python train.py --num_hidden_layers=13 --hidden_size=640 --d_expert=128 --d_shared_expert=0 --hidden_act="squared_relu" --balance_loss=0.000412 --router_logit_norm=1.5 --tie_word_embeddings=false --learning_rate=0.00881 --max_seq_len=512
Below are experts of layer 2 (counted from 0) of a mixture-of-experts language model. Rows are named router (the router's row for the expert), up (a neuron's input weights, with its number) and show model dimensions 576-639. Each number is 500 + 50 x the weight over its row's rms, rounded and kept within 0 to 999. Numbers have three digits each.
After each expert's rows: a language model's description of what the expert responds to. This comes from a sample of Wikipedia text that the model never trained on.

# expert 34
router:417478422516466466467458559512519601487489489471542475564547529467500500464602509420535503474423456476500432505438549482524537557478628579490431547531435442512488490451554397530412382524418508
up0:525470522527516530498426596524537501436497547408434526479442520534527512437504502474546509458459591528489482504584538593453475510544405498576433533505469470606577495446425502536457515512511443
up1:517510474447462491478517640395512463504479417485479630513531548491549502507409560415532480525500462540479478680531469423540523563441459591471606397462596367538473537491412477512468461597476510
up2:532509552479486498544519513504555484422548438460534607596538533521483502479454512496514579474472544501509577582465480529479437533570538501491415487545528430463507587486483442525480451524535450
up3:563486521515489542422537443539547524466543448435521581505545441454561455559512512465457427468462488515536516512464444464529507435515504449468481425552443452510576649548505513615545511476527588
up4:499455503486438485568567503514548438505492575552504522563502614511475530447516542446382592440561560486583535559485504504414561416618536447499535436460512492545553500445541487601456524419515562
up5:443467522495543482479449573466480462549586516443415485484532484364556521517528502594456482555442515611497554428504562477530436495546449545505488507476528494471478532488500411471470499591507481
up6:486512513579512528432433540476477528519422552549580536440412466574553425573470493526619484395534472427607524487578489488489439501445475457475432475552547581556494569519525413447513477529581543
up7:546547352577385607503559422499531452444498412466514468494482408521446542466547486559560414524474484498563466544551441563523498574453511501517448534480541391494483620526590469512459435395375467
up8:446470506481390504534509503526420500484509529371572552466438456563572600482407462416519425530474508495551492571503411390473495369587437520556540606491469511482437453508505409545432501377469557
up9:504415528495495431404436591469520558470554491484600492492450480480404479434449574554484397545460611546477596472511510447478503501461481421441542534487572492499518426457540429559424445428442475
up10:501558534511504466490481435501505520564528465554498528511563511468449555395584452516496576494526453458401529544529454521430526479494494390567504537487391489543567485445509307469394467512523507
up11:570435489449473521478440397456512430354436466544489469519462554524550554561554404434507618477519427421503478516504476440443532459512530546483497536454550519475473531432489471490541548527581501
up12:492536531434542521376533518485542530460519466550531475508563505490467396489511534554586601588485516455522525452497513505530487457443570413562441456559435580420439551468484577519572482483515470
up13:486448466475484479464460430548621536433452438519488443522496447530441535485515429479462475527439545515428559560482540522438529479464509524414531516468579556461437580543529388593451472566486439
up14:500538553423475530555532432652486463484442540561587507532499451471471517547515559568534588466501566421498541556494514563463524492519519570458536484453508415425446465565443520593493480464428485
up15:392522525405575423522435527513563481475509453577490543582553595483556485547456407460521498487491505502507494486526519451466500535474503442525512454571527583534498577471507476559515466554418454
up16:389516510475581465457488474476492503493605466447458578442527486564465459400465502538495554516521532429590529529493467487513495469503479454446473604546629515425506556502544475507445494487563475
up17:453484484527503499524519565520443446510384534506598446423412522651472451448393510483365491496504553494514514472539540506564516453517546531537503548490477497414543567457543431506486515602564527
up18:434521487554513587560500464500613448523586466563579496451520457403425460544479518495581452563546434592456525544451403518480475629523535502437558517505533559557533499551410430482557469481441543
up19:463485534482497449476532581499528551525615548540553546578472493458461473579424571481562485458474575524522477520432479498482581481551445426446545494461465516526434639449547507491568492525507535
up20:542499418395559569514525509558524505418464532561487562546363457512465438491515495540551552558483556512477578459535475619513503501502484408588498443467517466532569441477592586507451474499484413
up21:471424436509455486405473445533462496447479445516496489524550575453511536474578587598490530517478516531404555478523418387611479436478489533520485549513591469524490509424530492490376511414518486
up22:567506531524454354435483491439573488581488508419495472534508468501573537483476467561568484468471528508480561486396465462570444530445453605482601511426540496416521501414573417512464530508471525
up23:511506513527504576539486514490479461592517493456531456429595523510545514486501527526513519561461562506403484487401441473456503499482563467488525458476513484501525494543464415493413572506536561
It responds to: Plural noun endings

# expert 40
router:435451499529507459497548551547469439549450436421449445518459517553534478534495547480521539459521431455493471434485433404476532388450437471452453477577446485503474502562492523539399491460598490
up0:428486456464475475518468462615475422585602504465444505578458493555491527545525487514498505488458552453447435481517438482516603481541521464519531496460506510468451527489446478489426504463467393
up1:489451526457423577365546539458502481535495525543547520579544480520437575543554389497482565462495492442407504534454490540542493487513453401384504523473491446436495538501459509481480486555496510
up2:562499461481503501454490472571559521495476485429516486592483555566540559410352526492531644461607515506531425495527543603539645585539502455610491458445482532535620478459479409536485589516549491
up3:567531446534493523518510471537526549477409473564454525553448458532579579474587522599420430477422512425468556582503429549514547592556552526444455626438511439444507429513484523489523465414525488
up4:419516578460379457536485507576455530521482393523511480424542546438478439495510444469480406502505505492442537520499404565447507590519604459541471474553491458410544461486488435398449471505567425
up5:421557456549538472495543454395489484548455543481552457522513580505609592392440465425506505488555524582562505508521452520392470496459401442459444447470509407461447560554604509427635534481519512
up6:513416469483527492481527561482517529448449504476520504407432550454519511504584511441518503607524491500417538462465515467463546534580509479508364505492534415505531485505484501566492603495542420
up7:559500509500514527489572565466505538497497537524483476454442560495511609488509451423517601424493544478506563466552498501481543544356500401445495443552450492437514424526484596523436452503533495
up8:610448544545459478544461470490482471489495495397532474483461606455504492467480464486501560635470528435516500551516393465486575533558553454512497525426521470558500472452517486527542563539608552
up9:441461531407496607558537449540476442379516482463519434572527521476505479538495438548481527477494494375573557351547460552497535525531576524452476573403487517521564485587473514536512419539500476
up10:545460493529492451484525467536495482518555479380317442538431515553573508544591499563552457502516504557513499589499480507473460547584449527501519429484554464582594482602455479442519523592521520
up11:485595327490537547518452420539539570487456498418575375511529391458398498601525494467397540533506538464523555456555462515484515499562436503516477478498473507473483507507486461530502566556540437
up12:445541496482509478574487530488432457490464557541531556580585529567482487575530493574568565476567493498491450518473429506377598488505534532447456543616430421462476495529440558500531471499486523
up13:518498521536438522563440463464453376401459458559592491488510570571502447483472489506516551540483501525504550430499534500497568494511503419360502537492508578540455454561493509559358400487490405
up14:573574550437460577410571547422443522524545500489431466466506566494480512445464550551534481473478475439498534524525436590509495449520509474493525446510529580506507545501539564496491514516549553
up15:545420441557452568501468523478541495522531450469525490434475491505444475499579551515396504400531429487540564569550443455488529498502481410512519546508492473532519560520527349484437539453550532
up16:538417548488594564419431492481484498541514579437457475486577466503480434456515525500543554559481501552491492514524506604499505478486458560479373595588583450425454548480526476511439426547575556
up17:450488522511413494516493507393475451496493494473562486443395470487562483471620501484491559500483533489501561597453413514536510466480407495549480618473494527553390477531519395468445457463544459
up18:500576500555485606488565535488526487544567433460477561474459513521466534507484406453439519503444522569494464544510497415423421477423523498435505535528465503525440556524401523521558435544390550
up19:508571618578574419522566575462562582478542513529563528519446495515578502486511494467508591565480441452511557453505489500484468476508428532525503376531523466454478470430535421448503524368571456
up20:566606416521543511447529524332535546498433481563419499564463505465474605588462555513482488530503492425447497479491528520492512439514435458417501485503623451533528419486480496454528527463503406
up21:489459564496483493561547539590474457576542395463413509432435452457516504456511450486518490496446538474545434535546469556440445555532567446405533571521510555459480479532534570541398411457436474
up22:445549481571440503460520523461505537542551520515494526577500521485483538518458457553496445500532580521559540447487505623519406514514495455556595525570478501511480387573533510468450468563520488
up23:512473611481545504472534526477537473440469483556569473540450546502496474460537431604475471505559603483519524466511513554451624466492439464524466470593475484496463482606468564467416587470520398
It responds to: Numbers in parentheses

# expert 54
router:478484516450467418518503507570531568422455487433498455624590474506451559399444522443454509546465451540450467413452514572455384549473529555529459495403547564500506437430508524533495409585498550
up0:500452387438487441537470482445486475534560520522482553465586485497544515567531509492478521471490540498524456567558457410524474470603552465520545448481469485505477531481593557539494514519495444
up1:519438426476453524526523440572544482468571590459502514434432520535461490556523476604535503551498459473569544541584442523408499510478505496443433522455445539491482555500534522527514566466425425
up2:547361516399425518523518512514547555576478501407560465431496547489475517482454562490502526485515497547439452446466547399413447470480455496558501421428553601496497499447514542415442480512478462
up3:500487518491617492450519455542501522486516526485509572466395531497534527533491435528539480518511543579460473503482495516559567500482448470506472488526486607460519595589511464489497463502532525
up4:412470524451548523516510411502496481485484501438551353502558550524537431571450628476482460458538413520431469442565530542503501456504417505519586446517516525479462503475491443595582476407514558
up5:509468548526527405459529470554533523495470469519501464433486594604518379443544531520419546517390498484459435557542535494423443571511570515589500486501556455492452435444494537440501520504492479
up6:426457449406423449482428524607544555489555529381493543480506501433512550465457418534535601467479376502541511500540468511442487476532518506505438640496479572545501526400585480490494507559573565
up7:549432520476499499564464554448522563500505530560476405529436543475500555518455459473477481495544459422505542438525499508563467585518529534552501490557522558548587458513504553483409479548488595
up8:518597530415539496453426533491513490501476496415448511587589378535437430462575450586501491579551435460497547442430513585559450467491475492440611460579554566503539528487552463534471476400541516
up9:546448528441507517622485364475391483448464572534536514498462410546549543512511498521475443537486553533574452562421466500391459477590547528488529567652463510440468477396527513542542592498507436
up10:470488587502456503382440438595461491484487498447503466522508518484500514539475462522454514477469431391483461449531627538464459501462531503489525518558482516501459522407523478544534439440515503
up11:489489516493432561457482468581463511483619596523543584496472539605465437484488517494446413481493636445473497486504575532551538534544582452495562558553415405479522439476444455557541545460424559
up12:499499491507516450487512585516498499503452443515512515477502457540533533499469582473505424462606456444540539514484466536498407537525428523489511517592492579539412441540584447506447451561478506
up13:534431555520472515444468477491472479558616544556515449549517519428433468494521565488448557543473520433469473437551473437459475531412446475478524527568526543529499511461405549570453477406512462
up14:443511500407412456423498461483576497478468406520492517548479510509575459542539445513539495484499470529509508596518456412507540476450467542512505559432595333430547508538486490564428454557513405
up15:500467540428496481507479570478446515487471491462483512469503480523517524460448428452457558489517472566467599511594521335422476465495487418602592460424499490530535422481499530604326484575519525
up16:451501484453532532507601505436571467444488551422419460529559523503439563481449525545417505402528587520524461465493458483481473554547513546557556478524519543589458536421449557552462486476488419
up17:522467431503430513420471510449568591477455498466452404521601478498542533531565458583517493497482529482425485461484506562475457551508589562414559414570502491489489477444454421585578405498562548
up18:509484608540461491550521515448521523483393479494539478545406517446549433492525494503487497553472434478453538505525518451512532539506456411511488515491533513499466524468461562539528431470534480
up19:549536508456474497539559526562519514465449488393490500491449557485414472480463500486490512556532441549446505480507471567421508495465587513530484565529455462551459471445482467535570423592486560
up20:494456561478432397536484465448461487404532470503518577478567596510482441344442472533515510518595480560472501567525643604422543497564486460605498459601505510499459421478569492456545443504482432
up21:567458540482550455461449538440576452462432500507511531486447561504490562529476480469563520526539443463471617455492526470571557503499506479482531537456463483533523452528535483474433464540424407
up22:522473471421541541565465466550568514510428492581472521462467511418515554497593478512431529458422520459479481546478558490469554450539484537490464486445503538458562497473546504436534476553536489
up23:554461547497517587560467581479487467581428486492560423537543455480515490463567510492542521460469544487452406528516498481430558466543590547473445555535517537411382555454535489563533583526596523
It responds to: Nouns after determiners

# expert 30
router:509527491536484510524541504502459502448451476452526434600477544445495441458545513486555529534486545615446474503412529547446554408518510585489578569500609471420483494471498529445434548558451522
up0:552473553498510576467511495417555590506431473504480399507503449495482516493513411450465509520473492546541513662473456554418489547445529554576566450572533615493423629514470504567450512455505581
up1:537443469493444440494594529504532576442511476545518559529498567489563578530583515490516427534583520465521493538385499560478502498529462537525504523524554419384489463477513523465462542568538554
up2:471507552358536479497465522492511496518535438432534523559573443496514458599436549517509524504482489453507463459465493556463586504428488429448538521577518498477481481451534415574510380410539569
up3:525513479510478518452443551444523447462505451485477588524526511574486523495544417555548570576592502391499533441407529520417569496451486510488447463499465511443512564498402536508533412504541474
up4:473542541446541523523555552456498461442490530440524473441478440571441556463531478557516593541458478570421469496504503647505521519446599546508522458491540475491601437478615473464588553554458501
up5:454555493530513514523517524498549517419458520483483469525463487577419624526495393483510568433479511452439459568431588535421584475504484518484470462473510545425471506420499435476406513481499471
up6:492504463457543512552490488568565437613499498589480480435475469451582434474482489499495524529480522575439499502488559570555496479538511516518507501554562468516428591502493494458414570500554534
up7:542506505543523575482474494504531409471449462538524575503558572439483584615526501469411546601420515586463504487496502513484450392400480431461495549426556498569440453542516482542550472536451540
up8:565496395495532504528463410521495566518464428494580419480524515481505476552490548453572530501472470494443592450533450585506537470485464425487564461518461390515510523488408474504498506459528459
up9:550440534539517555620556584545516489515505541471421519566525514491543468499530408463562571545499525584572484510462497597501427481594541482519542512423502430508446580470443416382626543562581585
up10:527421478568516498498570594544473515409430495541478463432456456448530490501553520525499578622486482565363542588485550584448460435519533516474464558510455432487577539501585582429507436522522526
up11:470522533471514444444456464539437508490458528583460497409483554480479409579477559521436539507467526418476521485502529442532470542536499507436505486464509446549486476517478442526549518582379520
up12:540504526536474524442471523517470418521508484520472540466517539532451473472488587507508566347473477531516533450569453470515560495508446505544501437545488438429459528535607504471470428512501421
up13:387558461452427498545552517527471443559541374478507463450451467472422487495575483563469572467458529538435619475505485457527539497517489492443504494509524529403466509490454390445556604570474410
up14:491485511536514481573560512641525526607490540440410427487521459456626575521507516511560541517454526590543462547599529476499390517480470504490545566412587385609543530477593497535464444449509489
up15:540504461483503551504471522537506525556501445504564446517537635547595540540544516508524532504396494501451478502431500505485494568613477533598497531483552449402455583462409531408443579625496498
up16:598529461455457397429493536485594496478525570460458499499572553443443451532534635503531534437443443534484437533527542551443520474501508622541448493524519591495525476489483537530464434518460550
up17:389526494449490562561562423553502535470545521552441547495444495633493507536461451602540546502489460483503490395404468585507464436566525457493544484589470504464389525540477433528553488555535544
up18:486515550515484448425573486556421483395484533478504514411558523399525482451520524496601560488528539599496476420337518479403502506529557471522620594484494461555431409447464504442481519634472548
up19:558560525514541556464470488386480538503509523508474509580517561574506396444437600577456545483514549489534565488483468459540612510432530543430476525540503453516541503497490567442427434450505432
up20:492449546522498489487569431489516525539497493459473520450496525545547558484449572468489526460492444505466479457537531544549444497548457406473533534432508474555517562451441383533505457500554588
up21:508470476412447610521577605459372440566456451521481429538429614495619434494493505479557443477523476535524580454455581494513482463478502606522577457504471475462473487505517417498555568466498559
up22:531398477488454521508532403475524440541517461532510535466486479408519468473571538476451496498455544592505500553511436563503475435499418528497511504453617480502553525455491501466453459507506500
up23:545636465426497468504504437540514399485489403542406445500437492487570465498450444414439513510472568480477488486482568564478635470560443557432457579502552471530457465532498490614542420506539559
It responds to: Action verbs and particles

# expert 1
router:519471506481472527533482498483495487508609563633499524538482438542485535580524524471496488491462577485572506520521490469381560521500499428460574490541543520530454536523593399473480503442501458
up0:548489584424447499463545431493535466483587476596443511460445501573463532549454470455556489508511524492455543458454565605485592454530463441520514486446587527515471523455439425627517498472485535
up1:434537478442511530557516498517588524482533525546482501540440408456605444467484524551612407490543482491638458549502492465607504547484513468456576428405476488433509506472480457456474480428499543
up2:457510445468522504440487480490453538409477506508466479515535499530463457548497470431578448611505502503517501476466439466411482461547506490431476562487513539464550543593569552480575425548466472
up3:398501506398464473595479471444543487463487583509581434430541533563485495549473411480504506472563441505575430526472496488477510478517629532536574468477447459370497487500432446545564488410453568
up4:569523384477555529474450483544526382427435449566510466491438526492517488458507516430561531502498437458547405583488438534458461535523443594489528489566551453491566490596484497559481515429463549
up5:520507461472513501526540540510558458462489437444560560413438525444560546502562495519503507433393518599436488515522560536487507530628492498553488534465482500578496534521511543416499511406441478
up6:496524517480503460501529480499492431500524428577438525598517512471489559507531610532607516603485545498386454477491421485535423536522422416486542360433464436525502496502549496341482449527550482
up7:565492491476564516462456506455531545435431545364483525492510571507477554441529554508463465433536498541551557509513486508571508572535476514544528500528536398473553542446483579501568523523509508
up8:540523442517519477533528605457465551472555451445505477415509531396495555416555517507509472467485521521458569520483466510498580419461399497477500502426488502546473510585482445503455425573515445
up9:493491506471450488533473455448482379532540444524541484431561501561457416544464479498465534450425424433499454482524538591423514486521490510512508486509486473428552439515368503452585450494494541
up10:462561520451491459561527529501504534527454542514485487604511474480555514438537534545546445549408476529546508556450533550411485527548497493523513440555503535471486542458491463550440451519554552
up11:519463506451505443465475535463516474488574575558528480494420512464512538492482492497459514437541587575538461477511493520440383500484424436559560415485457500411407530548521562462601474368504532
up12:516457574526555500525509478449453435498591523564397426477439518555454391452589444582495413477506421532531513425496517460495500512524508440531528628519516492512459522467555462586591535503552501
up13:496562538591418527496461549452445522472489497454431549584450525472510439526517440595540505522565387432473548602422466469540499559425524568523431482535465529457519387493578410561559524550456459
up14:545497432475469475497556521539540393556502487441522417553440516501471440510462395529483557604558527558461513413444562519517558499504535549446487479506482518460502465584553571478488588543587431
up15:543506543540518457558506451391475523483511589605503584498399477506503583421506515575508488633409603322504508408466498529548531570538551451607428498529519506489507476519545510438517570537437501
up16:497366477514516515423557548490479489505497552527548497506509536454478458482600565541558441482563501546434546492551416446516456519486508475525473419607547432480621512486487453519543544510496489
up17:458547510390533501501460441516528582457415452452417559519514472454516445486611527536520457492479472479423551443489542531420510492488478502591419423479478497516491486558446483575466491520472404
up18:513536469430512464476569546385497482472518522661489546482488429545516485483417458501548544528512516377417543470521530578528455426490550530480511523505507549557550467476481523457543448500488500
up19:531481487441496490517530427532532473521490477474567602520598450597383484451434506532529505446401481475498580583430634479461551422452463524519538510578535492411550453546489366506449558511589503
up20:499530584511652543532564478525456512503494554460465471553369513469513507507419476568468420530428495560520430453424477447552469568554506538386515468498511477447458500471527468462521502550384554
up21:534438406478558536461403497488552517460569478404500491423502471540508569381509520497532471500520508569572551473495529458471501516375489444389530511498471590473480514526462557513515553455490526
up22:552563421509479495473503463469441424483496590406586526432549474556557459436446606542540484416516517525467568459441453507515505538512494552518421524466567460474540509458529488479547547462509500
up23:469426548525511473496520475512532479445446508545394534536558468452502517365519459545470515456482493479500604438501512506473482540490546551442528460507472521445562534404439578509514464513473482
It responds to: Numbers in tables

# expert 57
router:412542513555526473545500509434479602438457510484442513496499549444462526420519466445554453476532402519488513473451497421429461582491619511544467491556458466477547433519496504402405420545577614
up0:542470519518564518403480542470550473533484419487481401516458552550472429500517604627524517492516553496514485397514482431493443486439530501486427457460497467412470457416488439508552516528603422
up1:526448526399484468489446470521516509473571530497483508556483430440412502474508521518629504554511440452549530479553518474491485434481553510583453391540521425490586450407497461488499444453520466
up2:547484460477584415459466456424523495522433589489416477587461523522542568565534406471445524447522529442502499483575521546508438535551532412496535485489507494525545583558451447553501576523522529
up3:437479485455531556600521463534636539517566491542418574563502496539446445539509540503573484525587482524485472491485480500479465569462481485459576442448533504528395541464495496510526436429485552
up4:543516524461495549567483479462498602499466536533626572492471468480484524493550483405584487480550465449466529453546471613510413528559520458565448568464549509468458526496499525522533550439490519
up5:417518480535530572506470420534544593484589496500520551509524434447503430519412465425423532491446473521545484514433507523519530510534480524526401507466588440539464464546445537481421488558468562
up6:463436505412456508460589422572563530501494584499551540573491467542443450478445492571504563434635462506522436547456571473512442540541466599546453469503507453552548532490470479494535516381554557
up7:500545521493515443501554493481597557433454517502446508419469453506566492415442444511443590488384554623466452481411512423448452537482481607535572482409575590523561527567537557548548533628471507
up8:456492523395491498541539495454477520493541473465463442450430492501448388561485391496475404511451518432504580503509491519455553506485519542503599541442517527483483552587470502534486491494530492
up9:494591531519565505540534474546435458590548589543441526462513434470499416526493530440569500424533432482569513561528518514508591487503525523563525549397566469562423535490432493504525538520620495
up10:504544528518576471499620557511556428495422471484576552524447535526507563576452499491549519522499542459471494525416476512507449409500510524542525459615519516468430419502576509474524566507488463
up11:494502487458514514433472404531471506464441560454556451491474490523508611491422506499522555474508534512436612481535474521530498497454430361544542484552456471512586478479477521465546483458576571
up12:522548502494428452545464433466418493427551546423415533505531524548456562488426520500493427409531485510482399411487516508508537464446548470470440519560469404486487475493520474498614446500569510
up13:430426555549497529493492591480375524568390518446503522514534510495534583482541551487479446441478553486465530487481499525567512533389401544501449450360438527542563453622488546543513472504475448
up14:455479538548445422476437458473496516518483557428562494426537503477455519512546485511566385506477582527490612531532523462488435498428513474513586413536494511519412571550458505539522488536573448
up15:563535560485524370566448596516565471425460525469525500533404469475484484508476485464498539517505513565532452466490571587557549532510458511496527480439456482540439568484482454435609528520568534
up16:460478521480488509542568429516488484522616463497457539435511556498486437473521513573504467512598557459558542533462535434537389404479439508536571520493450458493482510518492443490516579547416485
up17:461469505491563492527456496517393443471533493406582595563433499468564489502587509552446463477549514499508541532523452454488566398535459596517488479494572451433515489515415488522511472574418469
up18:511458473470606568528582538505508421470426546478478383427503565429463476478472477551457473412538516572491574494502504451413460524546458413493428418438516560370440564572515389452462607542543448
up19:511536526542476496502445494519503554498465407548514533572604387585549510505513543534453512506498465499492455672560528493517538521508497464558544525623483477438501518494468494516501503544547528
up20:509532448471428529540527387518495592557494557505551520554491529549569594515489449540465503453513492438490514541463546546452401597519475512581471435476623513528514490396480503495553516493559476
up21:451442494484482451473511513502491549476492445438484443618475438544520470520533418450503521406473487562431374536554582462474537444542421567491418478480602418445437519516576548493534490501498566
up22:479419521578419407451506520480488590470465472569465462368550443407496411519490514465557454546505504503498495546447449492495543464563488492473548497442498428461428418410516398474566504453555431
up23:464501559425600503419488428483483447526551471466565539515534430515538488465523479537558494476472469510458510494395482471481503479443517532467433469448463465472535568520568614541532503530406602
It responds to: Plural and possessive s

# expert 49
router:446493417521570534501538518501481468573519423505478454503498561551517609536499431541546470529448537510493441455381450441526568528512501516405487479627459453496458444483497529467401556549564576
up0:454461506411522505526486446523532511416403531562517471545501412475501535553548527474483474568502490545529445441536522542650576481491544483537598489576447660411436477529461450517537487528416522
up1:501551456436548488463500463437456435455453524392519584480577481532563484496507524562513496547567501508407473628489442505521501560488472558472549509606539490390496523574483436521536473453484424
up2:475500448597475537597494489492476581547462507481420570519504525490466481536520436477566582446569453518459483462447406462483492501498528448475498456481558487547546537522541555472487500571393449
up3:563482345566489551510523507383499428515528497582516408553500479537476427432533460532540488553516535539474482458460455464464470474473407423525512488518513499437502471573532479492557450474484462
up4:484548535457555452535533474407596463484393520529498473490518568498499528433558458534446469469578484559536467499474477553500525586446443493523555475573506513514534519438524545517435506464492558
up5:471522457574474417541563537449462436541448510529456413472393453502565466452415451495545418478415576448527513481527496415500474481547562349568533520492421380463474494540572522533496454548522521
up6:549549512411475584513428468523572475502499352494414500559422420473481420510441626489477499490473524522545523620501489474504477514580354504506475472503482446473486466502409388475552496423522513
up7:491489550453546542530434473447511417571499498433500548536567510527519626505469499460524550579531469541480439495467444529509509561419613496413480580512483459494502551474551586474533412487521571
up8:395396447596545441486452449494500463524537494585478459488413409416492569520572482518394536533463450493440465484561551463398448445589498523442498451522602460485526391598582578445479537484523473
up9:454589556491481487554505511547513557492468412510510439371553628527555525580541452411425513523523465415503459443511495515435563465533502492513469529404540495541476436514466513544500519486535478
up10:528511419528474514453521473476504460594529514447513594562538463525543452522428419526526454493501385465497438582492469513542509492524521541401480453445572518505421557602574465444465611559556533
up11:544443572581526508376452526443540563437457415524621574521526478352480477581528534423520547554422501381597498452477581439463575464432566465534496487492534575525545534573442460608413546466542456
up12:552504504551415499501458481475448415535527492508568472438422565461542481445499565513377570441466511557434562532435588479633485540455523483534554428465445496520511431446551531516516541453493531
up13:410477513525431393547518407503619469457442430486473516457517485475517497489498386548541511486527471490469500448436467500456526511511504490476575546515547540470597521454499478442466523455510547
up14:513552464492475545533402473447615479445423482502556436468560571481502463553479477429505521495595477478626479504473422573529546493547502489482402429512482503472435417588515518509430465520514559
up15:616552433476536388424495474512585568485556593482398442524470512532482499502516531495627458538456520544485578473480514485517518558570495562479492446556597585510558599505489507544461491548504531
up16:487518503497493501540492503554478459533547425640476455537512474571450516454490423467550509416466584487566476363557548440566478509512535411500473561422433570547495550538433523525500553468469512
up17:453530451437569492518458586561611444536513497429535398470394449488513588548611451454509562555544515522472451498570425582541517460584478505496455499441461435529495483517500568441478519539535540
up18:567554462581483310426454478483454592536512557394472549483463461587467576543463509533571454581553537486498555552495547501421479493489449452541478569570422576570458444506586461345439486454449520
up19:513506597502565444443588384637476631563463481494560555499500550404607564609477555482503413481551503584457526570467446535546524499485427397530532478476545522525492446539557462504499591533463602
up20:432461495454590516494481417499488451557474408444525650506512549535510552443438537535520484600488454557472494560478488456545485556497532528543450529471394470441542544434576550474487463490485554
up21:619541509599513546465563513456474489544361430556559464454560531548520483473535543433523483524598457477462542502437529422453484492423519613496547562502502573478472511493464527539544482467618445
up22:474515443581428572482471446535510506454584478429449480516487470527516469558435479505610428432550483538463524514525381399413595496488466442532498494482508448452541464445446532521467506584445462
up23:517569449502504509463529517494446567452514461521472419517482487549544535561462427526506488619522494482452527456563499492509464493508383520515409454550463487442447447522557563557505472494547455
It responds to: Years and headings

# expert 12
router:471430549599499465416489486534525463503416484446511419413556491455491469497604589570438577473498576488476536483499425589420601536597496537494459571564579484519404457444515571504484456484493507
up0:481560448431409447355506517587393509517580510584500582506519530525490445483438524470548473590554493489470486509509477563481479598439398496484494418506476577454470550421538463486432559558493569
up1:387521536576559515473470527565463563556443548511474435473561540572520573440462535439454434501511484535488470613550456480482452573556472439484473491364529573482444403503477459518578472498498563
up2:505457528504391483551438479569477443493491548476526491558428476442525531561543501480452554563495553452604467478613411613646524449530606508503495531559564443547407528545458442536455453414585480
up3:527513476508574558455502534517472510518513563498488488473501456546548475487435552515451546489401417505508469488579518493478542504488475498527443451574523510432478591438448448506511471390495513
up4:526460514501516460441586440549540424435464525518554512491595569438484472453570530482523505585495461551521553408534406549438586543538478488454507407428506534543477507539409531553494521478452482
up5:489387461416515475494499531486529528506457485596483440481589471548478580357551491489600563515530584562501552523432567558563481493461481524483552525480599485461427464600463550474519477543493477
up6:418520498442425538499537451451520487558506478457581508389546455428455525509506525448479549448527578505525509563576538509451499461495528383501563441520525577410522434489426516511535493425554491
up7:575560460482427576535500503471522634470544466513536509612503472511483618474527456540514534431497571521476402444457460393550440536489540513553540509493520485469531511519499493458503518498478511
up8:422484607482481473503459432500608538473505529567463537554576478593473467487549460414504564489585512470492550442621428465466505529534559475495508455529494494518533539562537531508547541476493557
up9:381421557502498449455503474525490463503516515576438503458499499491426457541494490553473488529490456454452484440515483492534535471574520482516490528420561535464488499555462590470549500467518501
up10:419493572509536447437447577493546527428495509528474555446567526551405497446469473537408548598535565451502548491484456478451499537521460455631452466488535517526392565505459552607571466471497486
up11:443494511478444458437526507488538488588603383483549566461514449600524519521506472610569471532554597472514508539472579523483462469536431567545436372496552472477468508538402516543478443534441536
up12:569375531595492536457463408429412487482478491467517533529497548471543471500456510488505487526460571452486495481473466511518536501496438513538503542469594430470502424606572522536506491539589504
up13:471543531512547557438413492536453581518557440465489421499536425586437548492412446496563505489553483456385489552503436493493468521481484506597373494451492538529469514449484441470537445446533525
up14:594509471515543496531516500455513449515501527466567463472453602513464546463522485528428435551595423441399581468486461499452501551480563559519494480448444528490505548489428522456595521444543518
up15:446547473542474564527392475545557542527530549506426552432531587519511509521440500490476436518468560544439552520536503494500490565460522564490477501483520492425520396519503497560543454598488583
up16:569513557525565523440429475413479391436487464585514519511557559500386444541496508522510532409492515446411493465458541474445553485539515453514512544446560462427473510506579547520413524490523521
up17:591503520446519490553384473514463546504501506455434468574484488479478551508452458530571554466552510451496578533529534613372431432580547556582487475544550539469448496582527450461431550489475548
up18:401468365460475500570516501501581553535540493475518495533499513516563502626471480512460511461463442481461486446482497527550457427481450474477525526564529525458420488560443474486563526481469465
up19:544537435563427510510554559455457489454605542410439541575451541508511476473473564514462546500504523540485475430476491546490488414510428488505456568563538529518369469502499481469431517519492521
up20:492471563467539587493495475529522508502478503476522482537523518438469577502470557535589432612537538483561547472387505518589491512621542471561465501533452442563537522451631386458454541503513511
up21:463495597452456397436514398493468569513531453550534487516508521517431504516489581502469539484409492344545487411496494548578433555440416534487445469481631554419408425459449437494337556434517444
up22:524559448557546485479451422492532450485519447510556513545456452546450545482513519499424476506500524514492423594412515480550530494474516530500566561495581543527585434487440590445528578579557603
up23:513528490477578406455482468545386515540474525598486428539540489538482483460418511494504488500524512386537555433485565526463450563403426451515568442397506500491461463542449512553542487500510486
It responds to: Preposition "for"